Weights of a small mixture-of-experts language model, trained from scratch on English Wikipedia.
Size: 13 layers, width 160.
Experts: 32 experts in each of 13 layers, 128 squared ReLU neurons an expert, 4 picks a token, a sigmoid router.
Training: a variant of Muon for the experts, 567M tokens, 4323 steps.
Below are experts of layer 9 (counted from 0) of a mixture-of-experts language model. Rows are named router (the router's row for the expert), down (a neuron's output weights, with its number) and show model dimensions 0-159. Each number is 128 + 24 x the weight over its row's rms, rounded and kept within 0 to 255.
Before each expert's rows: "comes before" lists some tokens at least twice as common just after its tokens as in all text. This comes from a sample of Wikipedia text that the model never trained on. Tokens count by the router's weight.

# expert 28
comes before: ", ", "\n\n", "\n", ". ", "The ", "In "
router [137 156 129  93 135  80 128 110 169 118 156 140 241 123 113  78 138 118 165 127 154 129 128 114 121 153 119 120 102 142 141 101 148  91 103 113 130 133 161 185 101 142  96 131 101 138 136 147 124 117 127 126 113 134 145 122 113 127 121 121 121 124 157 128 107 129 169 162 126 128 118 152 140 148 141 129 128 150 135 168 142  97 117 147 127 129 135 131 181 139 127 124 178 118 127 139 132 144 130 161  89 130  95 102 130  76 131 125  91 114 145 179 107 160 145 131 115 122 145 114 102 201 140 117 123 109 166 125  84 112 142 148 136 121 109 127 145 157 117 129 149  83  66 131 153 130 145 145  99 101 141 132 113 144 135 133 114 124 116 149]
down0 [147 104 138 114 152  84 113 120 139 171 146 127 141 122 115 157 103 154 140 153 105 127 105 130 186  84 117 179 120 125 134 136 153 129 120 163 147 114 142 135 125 116 119 126 153 133 125 144 125 142 125 123 163 157  96  77 191 111 113 105  90 140 127  75 128 176 137 109 141 100  82 139 139 150 145 133 157 127 138 122 137 121 135 150 127  94 160 182  90 115  89 136  80 136 110  86 116 130 106 145 154 163 131  60 129 134 147  96 148 154 135 137  93 156 113 151  66 149 137 122 139 132 109 141 122 131 134 131 100 163 142  92 139 132 127 160 132 114 149  88 102 137 149 135 125 132 106  98 141 161 111  99 120 131 131 143 129 104 100  90]

# expert 17
comes before: "\n", "- ", "| ", "201", "The ", "= "
router [130 110 124 149  91 137 153 109 155 148 143 122 157 114 134 116 175  89 117 194 116 158 139  87  96 155 147 133 175 141 142 130 129 107  98 146  94 123 145 121 124 153 127 107 138 109 135 164 114  95 126 149 159  91 168 132  93 134 106  99  77 119 117  92 132 141  89 134 117 142 125 130 103 143 140 121 122 135 168 167 136 143 130  84 139  94 136 121 180 151 143 131 144 140 139 129 133 173 133 139 103 100  81 101 112 119 126 127  97 127 138 124 121 116 127 115 135 144 143 134  79 158 118 125 191 148 164 163 103 100 121  98 166 149 142 108 121 126 120 103 140 150 137 101 149 135 154 109 130 111 146 197 169 155 102 155 151 126 101 125]
down0 [125 153 139 161 119 143 114  91 162 126 109 116 112 111 125 107 116 102 103 157 127 122 121 154 105 147 138 104 152 103 123 107  78 125  83 127 130  94 111 131 167 119 151 109 129 117 119 154 148 144 131 141 100 141 113 106 136 147 156 119  80 126  79 136 128  88  99 148 124 106 133 153 106 144 116 120 136 111 150 124  81 155 132 103 142 128 200 158 138 150 191  95 170 162 114 135 100 132 111  91 109 116 119 158 127 132 119 128  71 109 140 125 114 134 133 147 104 151 157 145 145 143  77 146 129 106  98 124 127 146 143 148 122 139 137 135 107 132  92 153 105 150 131 187 147  80 131 140 117 125  90 121 106 107 127 143 200 120  96 168]

# expert 6
comes before: ", ", ". ", ": ", ".", "'", "-"
router [149 136 127 127 134 113 136 122 134 126 138 139 167 109 100  91 142 122 137 155 165 140 136 122 137 125 128 113 124 117 146 134 109 107 106 172 146 107 143 212 117 129  90 141 123 114 142 177  95 101  97 114 122  80 150 160 126 127 132  75  96  88 141 117 156 149 145 116 141 133 152 133 132 151 130 139 143 123 165 140  98 137 118 145 137 121 106 115 152 129 118  96 157 102 134 102 134 164 148 110  81 111  77  49 111 103 158  81 120 143 126 147 107 190  86 111 123 114 133 123 110 179 152 130 133 118 156 113 106  64 119 141 113 141 127 126 142 140 133 144 119 133  89 148 125 110 134 106  87 113 126 138 157 106 119 115 131 167  96 130]
down0 [165 159 123 160 160 136  85 169 100 133 114 122  99 113 122 132 110 130 136 138 107 105 169  65  79 152 103 138 145 127 177 130 128 103 126 102 107  81 121 145  97 158 119 116 125 136 170 139 153 149  80 155 103 145 138  99 154  98 140 125 140 110 144 113 113 125  96 147 147 159 115 129 136 140 102 119 112 136 135 101 139 119 136 129 142 160 101 119 100 151 154  78 128 125 111 118  96 154 164 108 103  98 139 104 127 117 140 131 121 132 104 120 102  92 109 162 168  83 140 123 128 149 132  90 141 149 149  76 105 145 114 145 134 126  86 134 157 119 138 114 183 139 152 133 100  99 119 178 130 130 151 101 149  76 119 144 126 157  88 124]

# expert 31
comes before: ", ", ".", ". ", "–", "\n", ") "
router [153 138 115 125 117  83 149 123 120 124 164 120 181 118 118  91 139  95 160 136 151 159 156 136 133 121 115 152 145 114 138 139 120  98 126 135 153 128 137 198 141 132 105 118 111 120 148 105  97 149 115 106 115  88 142 157 124 130 133 108 129 130 133 130 133 187 123 128 162 139 127 159 130 147 134 131 111 148 165 115 115  84 111 145 109 130 123 121 181 112 110  79 149 161 145 130 139 124 178 117 108  76  85  69 108 131 149 108 102 135 118 149 132 160 139 126  83 128 150 117 111 172 143 137 142 136 200 123  56 106 120 157 122 125 112 123 152 153 129 133 128 111  88 136 108 109 172 153 139  86 128 147 139 113 113 107 130 153 146 144]
down0 [162 154 110 127 116 167 165 113 128 120 113 136  97 170  96 173 119 117 119 108 143 110 132 127 116 125 121 169 150 103 122 105 106 125 114 127 123 123 106 128 122 118 103 116 150 160  97 196 124 157 138 161 153 161 127 172 144 106 116 137 119 148 113 168 173 128 136  60  91 127 127 145 179 127  91 126 118 144 148 109 169 153 162 113 119  92 146 120 114 131 171 122 113 172 147  91  72 104 127 143 120 122  93 161 146 121 113 152 116 158 137 169 168 124 143 126  78 133 111 124 174 129 147 109 145 113 109 123 149  74  86 125 113 107 122 108 139 113  97  79 127 123 125 116 153 125 137 128 160 137 142 139 105 138 141 135 128 103 108 134]